config.toml
d_shared_expert = 0
lr_router = 0.000653
norm_eps = 1e-06
Below are experts of layer 4 (counted from 0) of a mixture-of-experts language model. Rows are named router (the router's row for the expert), down (a neuron's output weights, with its number) and show model dimensions 128-255. Each number is 128 + 32 x the weight over its row's rms, rounded and kept within 0 to 255. Numbers have three digits each.
Before each expert's rows: "comes before" lists some tokens at least twice as common just after its tokens as in all text. This comes from a sample of Wikipedia text that the model never trained on. Tokens count by the router's weight.

# expert 5
comes before: "|", "\n", "-", "==", "The", "==="
router:120112108075103045100099097080183112102131187135114160158187173138124140122109135099076138116089106119168109144055096117079133184128103149128114133152073154098108123113126073080088202192121099097145153088175161144126112098125100147131119119179122124138095115146161145094077102131103101130135104118128170141153120128149134102099139136098107104169104114130126190095160120096068140178175
down0:091129124131102134087121093157112147119092134148138087165120135097077160102126132101117121142133197088088143122122098164110140147133099086133169117142145190120156130153118171113081130134114048114201133131102114177174151186108134111186104090124159129093139120074138110104118061121124174073144145074145138145130156087129108120109160120093158073155130151155115126130182153141147164138109
down1:094193166137147137120160215129118145188108140169084161119154134165126115125058085125138161153158094185171161203111100114113122136173127181128133107145133189172132131073162128107145124094165189128110079098153136130127106073098097167083141119120081188112111117111147109143181164130117127114174111134101126132137168158141148203127143084162129070160114098131189151151143179192115139147118
down2:133118144097182181150123132160122156140112155082129099151075162101157145151136123093139121106168107130135129128125081085061193123126109077119081144097104154052128142122138121141147133130151166122105141153123087148094099113145110117130155094129158161085197145141113126203119078117133201087090108112155114076131182099166110093129129120144143129126122095132098159122117094122143115178112
down3:129149136148133109144185113098107115074175115171105139128119130144037165120167122153137103147128149140111085112114143128117100110122109126127127117156203164144129076117121172192136140128193109175163154111180109151128122090102119050163172108072152130078140200155145123182125097100129134227159139150100093104189120124084127105135061154185161131135188089138150110137215109095120129171114
down4:113136118154110134155107133135115148165110121108165066100127120092165080104164134088145161144163082152121138186113122077166157103137125137093108163124148130149097130085125179148117140192132060114139133145126135092106118210146159110043151103163086163142116047136146106091134103164118158130117121137118157087122130136183064112139133106146158059141144127163098062128105082140090118169157
down5:172107117129128152166173105164157125087106101136106144166130117106083131162119110094119143152138149171171131177148139157139102112132147179104186191087088121101214074104091126082135112131191164156107113151087071128166143100095120187090139154134109107109137160148073111148163148129143115122142085145074122089127103109109135182082098130137130158093119150139187174132044136105111071049166
down6:119096116077142220090098095157160157126148120127155075114113146085114107163153091107116123200130092154150125096053124150066146089132149074150180161104097108069097109136135126113139191124102146143165096176066170096158120068119115124118100094168173086120137100056153153199095106126096147171122153181108127087084110165194139138144132178174124142087079169113127110128133124124143057125132
down7:139117079106143152175134177093144146124178108120144128110085178137110158132142126124117108146171107099090101099158052157092133086084071215126118106135127115113192081176126102130148110099141090077110125116124109101071124104151096095081103141138119119144103140181127118148168098123118126111088106158179140093128178121100091107096111153076153121111078096087120087132143160145160181058132
down8:139121078103089091021138136079126136142142170112166153134145172069147128052117170083122164152149116139182094146044085096066128109105084177127142102134140095124077167164131105136121115186114192087139145151175147162133125134138095106121152075126115168097079131113136146151097137090101079128092157130107121109092125145100176155132168137164109155110139089166152134197107123098186143105129
down9:181138037133110070136105191134128162124052119112159131148119136181133165117188146145111180104131132077163143183126174166170162144209099107157143120112088153128126111087185163149130159110119145058082126140104096133110162091065070118146166117107155181108101100178160121169144115124174077114158154101044113137041118149142123111141123131178165144129146174125133092104053148148118208108133
down10:153090119139114125135117114112053124100160162084121101125159145147114103157134134162116124184112101198165044096202133129056087129124218129133118076088111130106157145113133130106129121174132083081123184147082123183158085129138127148103156167143116139125101084103115109170178142116127103151138148085114110104059147107078021128147112098088143134161099112065177118148102129118124103088104
down11:088129091117086144118117116134078116221092153077057174143138175137124189118117133108095160158129128128100105129079166086140173084147122158138150139159101072105126165145132136109146131206124136135118132093128208134161082164120117138178107104122179091106190063125108106191094101111109166166164116040101109123082095162129141094152151161145132112145100173114157150025107124169119109145081
down12:165107135174065149113139125093107136188114117178128112152152151121073131127129095162102151118106149099123131097121125133118102115077118125170100133145134134137139140143100188140147157109070145148163127145139156149127130183149142110137103174101101158120104119119127150141211124132105088119113171117097174142099118134133093137129137163173148085086112159095131121120050142168120097066133
down13:115107118187135093103122154092161174037096104115166177107126093142109086133133104134181124163069105124136126186077108088173170140177139169136187166171183169109122202062077146180104190155108205115094134143093130171169127168130089140124108071143195114101153081109160144151153130078159126095087153166059154136149151078112130129077188144115132157112154167084134135109136111094133106185069
down14:145047140171118140143141153115164110143131137185136114126101159114157126136159163139141147164132135144051095107148118173137153194060172164171134117096138114115131101136236201140106152139128145147107096185128132064094090112136117187079126098180137116124138132078173083081150065168147120133083123149112139144165126066192179131082148105159104161132133121120148119116124079142110126110122
down15:165114129069096146078062182134104130140113084153178129066117133134124149117092164080165169142185172146128104158132095142104132185131134106066080111113153122143180162134165137132137135103056141142145132109129097109111072104126102133172142115149142119117125129068152137140108126142109165111143117087116130076151120125127141117170117146102134178118163117131186102077129132148132148154112
down16:136146160132145114166147084119117159113126147098120168085103103065085155125143125137164182155179202149181124120190077060179099098056169184119036094110144146136178119196121103129139166190191093129128117147124136125140106120119181096118117129090125156116133085093138113134140191105043115117147110146108125109113102118136131173173076109148156092094137141056129128149094100128161168160135
down17:102080138131164128108133162151160147034154181139142083122143081172129122171108147110100167100097145155154177124162121125137169134116134086134071132110124119158134183085150115121113128048119121177152124183071151165152148130098145116093147116083088140061133118100091112088132155112158111111166102146092147059118149057168120141098141135151098126110111119194172084122159142143101147118103
down18:083132136143141133142165119145133089109090163061094154121111137131163156093153167075209099116089119142155165158172079170146098109122078154134142094136073190143097183070119097148048151214106098166191118074142113101194107131171176097120085166154113144163127100162100124094147119151125110132189145118168116112157153170143091172140139154108119094082124125138165190145089167149169113097101
down19:077129135139141089110180139167129156134086164086105111189185068094158169141122094037071145140156098146105067078148147110139159167135118113154060142097085116156147133094187178117129120170155110157139162131113109106128115139156138094135095164099156149106111122190117134106152089148059096091106140155140148185078098126086145122150151116118103177117108130166128142082147132080117148120164
down20:126142159133121071078161111159115086141096114095135126093100129133122122173141090141133110100124100200128136083137155132113115120129127119090146133079178181118102060117090135112133104154110150097132116125091125101139122191127160087109119125159164126118169118128189084038195152132137110061072098145118126113101088145048113108124135105151126116079100103162114103081090143150145113159107
down21:189177080117097089157202133113157140144121160114082154106195133143181108108147145136069166123144151171110125161094130139061115119121124100177145104163067135101132148136130163111087127132114093086110133112107103073078104152080112087099169174190121161098126073085120146142164137110153105187141141131136160164108071079161104089132171151086127153128137179101151145121175147117082143071027
down22:127132114129104162128115158103125129074072124088135168114115168155105127139191171168141094119123118134122161157060122148140096123134091137207168108130083165129137137108141153114124158104082139135158200112157107104122147170091185105137064113152083063156165065131116055135132145085113115086111129086159052146197070118121098157146129099125133158114115114070097085174133139137124133034135
down23:155156102148139091169125125125129119137125193152173101061095211153105120155112127139121126059121101163087152122097149175199188127112147143112117154099153155131134096101068091160127151125133147129129148134114098199123136112138127112069172188120148104147148097092141149193139098119127115124122127091067103121113149116156137168155126136117161167160069109184126156148149101143134187073124
down24:072088087171163087080103168158110170118130186152122134153120129118115122102149104102102107125131163151127061108133115126082153135076097186116101115137231156177138172122132118101138125130138155094165153176103155071129120124124188175155095106140149128073127154188157049080159162127120131120197155118163069128113185173064124044154161179123106108120147137109133122091141154143092093087120
down25:157166115120136123144121156098182126161097131131138124119102137098112123106111121090152098173119088184110177148192060134161084144158157133138214120092125154114060106128105198104204171122036134080121101134164074126096202175127128151128136149126138137121084129159135105094130142129134099135103185121109075092072152090139132170112160089113102085087216101175119114127135117155101108074111
down26:109098081132146161150070168122066111101185125131207137180085119164048161106102149125141095202125079109156110126146142157144201130082137141188092111112141101127148182096126106069111109104124121083116093120161139073171155117106154101156129118101172138138137138119124126138089160135104118158103181173097158135186090109147111160156107184102125133130117109141072129101152093163160147130118
down27:068161113098160153135113135159179121115093155116143160113128148156131087181112141184141146098087125111097162148028183094146121097179153160097123153145161127064104129158163083074133098196099105107149138134141100176192127142123149156122117089100152113082164109122083116077105119168165152077134126149102165088159143106137162111145105129134149095123125168104058104146103120136180174076193
down28:087163090081151180158151152084125149144089154082095089144171080163098134156087138183124143199137113077066068140143075114145093156165071083137108141209149234104127083133123169120128162178111150133093126159126135151090068112091160116110125078130130133146122144124139174083103114119138151150109112178119077119132134125152135122156108073060123141137147170151103162111138147100127126141105
down29:103133128138190158115169145091154066080064135104148139132136107157174113161082128180125123142124158164128177177092154155118188185109134131100192115129181167181139093192134129171148125101166127109178127134138060096158153096110086138129166173101128172105111158174070088112096117117168132124149165187065136177204177140107120134144149096142074115112104078136153153130147166075132142107093
down30:153121151130145119098133105122136119134188099150144155099139071107102103069142146179153123163157103091152184100162139114102139154143117151162089095125038136137106098156180193180165077146137105195129157122150118118115168144094135090173121166140126115122082201159101136064096165139138033182148136175049072148213166117123097188109071181117170140119130096122153129109046107076114072135168
down31:098131091080124156148124093187102122124131132082139128192066170110113104169118107088096129081056139133099091127166152108117114163104167085081110171175080170101116143121141162098118102102170156125068107169137156143116145093164109079171098113100103069124109118137128125072185074159113122214151123113139165147140095109126152148202141134183164087126168112070172087166128184152169159159133
down32:114137147128122107140083148114140112150113135092170098102162131112108158129086121163100090156080099103153132064149062133103089110122165107089107149130124131105132142130118100084114109089158130159176106122116107109098148068142090118117092150094086138147126098020156116117134100074117152127118138185160195095124080117186089140143125128146115110127189095186151094117131096092156109164156
down33:136119117123139124127148131103100168113186118080146124172121150120156128147146160186099120165127124082114098101153166125187165089187161172179131089092131126159098153112126148099168145134087140154137092173140067113094133119144088141167153127110099083123104095151140106199172154074149141113098161134058126134135156150157128149137162116147140152174055100097145131151074119097131188101109
down34:144140127125097131101138134108118060119139089083110104111145146117156116087167144186121129153124204103176096164065125147109093176120139154096141139142116086119062165119183121087159068145146059114162147141151090157159123105132213125154079209162098072125054117114114141104161115177113134112131129125139189123130137160132160112179128117107107121126115162166094193129155147147132121154149
down35:104164142157111176192120160099163157082138094101107156144124157078119114124051104164106168185106166113115139115154084125125116155111085185107091127115198128109079159115112118168143155165114111123147143096150112113173184109132070079173123149104131095163158127116155094172187168169174108101127129147184131184174109115065162158099106063169167171172188106122160091099180139117118116144117
down36:082152118073180155118112084127143156142114102199133142086177082191113151176141125174199173060122116179161172133078102170156146114153160165106092166137149130132217119095081116101162107083156102132139126116130109160131105100080145173145147133127107145136164214136093090110150194173086151121109164147075167135143153171127143143151177097104072172138163206124084081107128160134176138115125
down37:158127094129063126138210146149173144136151086095070162156122069110189125186077155078125169116070121152132114194170109128151147073077116123116074096153148114141132118120150095097106194113164153133114154122101094135127146099140145126142130196159096229114107184143117093152081121118081184100103095089073185140130135085044148113144131078099188074088156105136158150095139133129098086067127
down38:126170136120196159134112110129123144091165128126151095158124126113103144151126116113087103153181090187120138161147086103155116160137117156173136135126109132207105070103167163143069146113113177218188102072136115098177149127154187113113156098140165181163130156098115147077157167070131092075140094160124185083083091166167137119146081153113178104120023164134088082156126138110116146137123
down39:083104112159136098142116218116166189129102122147061156134137102104107125111155091113091106136098165069182118128187103153123101106051110194173090105127111154104085123166144163133134190148058140136124114093126136116172140077104082149082139180101145107152078115088097112109157179102141110113141115164141126117120119130125180109156148174119125133147182170108076149141099169094150135156127
down40:145100082147154057136134109132095146145120129130162114157144183148147175150157186148144148149074142139090121161137140072110082095114159085121146179117151123178115128137100069061108140156132057135159114125125139144140171068173200130094163162161157135101150150176124133096133184156178145108149047169151096117167108130155152124168130094132130053125114115128113182146089169144107077128155
down41:210104127137105110099086102165111161130115102118112145121157085106114122108084119086149166126125174131133126107132154095093123146168114151049145128123135152158126104142092103161134157065133158136121112126155118104068106119138172110149180132079078136134134085109099134121105155136099072135056166136134135190128113171129062160105164082109097139126105163126138046109137097125113108156118
down42:088142174156114109113062120107151135167125143182116110110029104133077111115134101131115093174111125131096118147125071135155148131121069155120161120133092109147111180127074103136091125113137107124119131123122102093086167109099170119127168160169081112005173069135114157154139202160168148170082153107057076137131112029117150132101110151223168124129171141155094127119137194143094121036144
down43:150144119146187139137105127131110123109082143118095201159224153120165097125094143206106163088126083071123119063100127150148137103058154123091174137103071109165160179132138160146207163177095075131105137194086133110149120121106132153088112117132118173138139127157123138149153091134146060180164085119129132110136136094112157141138122084071197103130153135170167184108082157168084089128114
down44:120138054163132137161123087089139136157152127122171066124197107202152116102117131105128164069108112120118116197067133103110117165112167127150135178080130142119087200158126159088031132140081147153153077127119163092079100111098124160180139095132169162122153171148158164089168131109166170198129129101065131141164142131118175153149145111136134175110064136135104072077141142111123138105113
down45:084141123156193162107100079110101133112132118117162154118125152107144113124175149087125180106163161064154193147129146170043159096115122111154121080112114129092147113089133123094178118126171162116106164176157108158144110122172171114155104141131127202037170103147112137126091108086121144117047135084194184174150120134139155086128091108079142134181128089134097122103154165111162134115087
down46:083133150124110118152154082101118181144167081181134131117136155138096121128149171133162093095171099131139120140168156155125089152113148121169142126159069148086132131188128073140148096135139161170128114149201183137114063133130182116123189180092109161151100179146133166140167130141125130114119096139150168120165138195167124134120128134133167158163096116110136137155122076092127122135138
down47:129124083090143174074130134154122119149138102127072126148120135168095170175158135095136087115101084189168079149148087080100107137076169155102107125146148083129126156151137096160158064109149166118148125116124151141169152163152145170113092070086154122102144082143172093110128074168189116159122102097125139147132125068198115091099126097143088142125148151134142141136095112110160146117103
down48:117083091094092168114153081079076113129113178114102069105096143164108099095115116128114131068174134110109062104158078169112049123121150123176113102113158093103185180151172108129149118094094153142181102136162106139110091041141174150104100144077127114089160075101184104103078181150112144151206146113136090181112144154124175152107084110148120092121127111143126168118175118117168135152155
down49:146132227168143102107087134098152208122111097119070116143186131149080174058206148145109088135083143146145090156118153127137186143174173124119116144150192152189069131201153181114146132110142165095095194117071121117120096154059113133137131153120136127103119101131146140109088133115128145113087091146077118131147114123137105073107099118142157108110119150107111123166125189165109194163143
down50:088184168130129113120193160103104091097155125200111087175160129143079180095119080084110061147129125134082165029142133169082135115139174176127144083100072172129094121093192104094148144120088099156102090143192087076100163186147101127065126098164116130136091095084174218105121149139133139089075123134134032113141122106117126121164115110108118107128207142158143112171148168159135097111125
down51:120134154191169091138094104088106153164193126114125196132122121143111096179057132097144121079159132087105132101181117164181121151186150172153128135162172168126111142113098139142180141077169079131157111103132110176167063153131148063174059118129156077104117167151170147154105164086165145171158110133202075149120119101167121085175184152133094113106159159117104096159114163112114162147136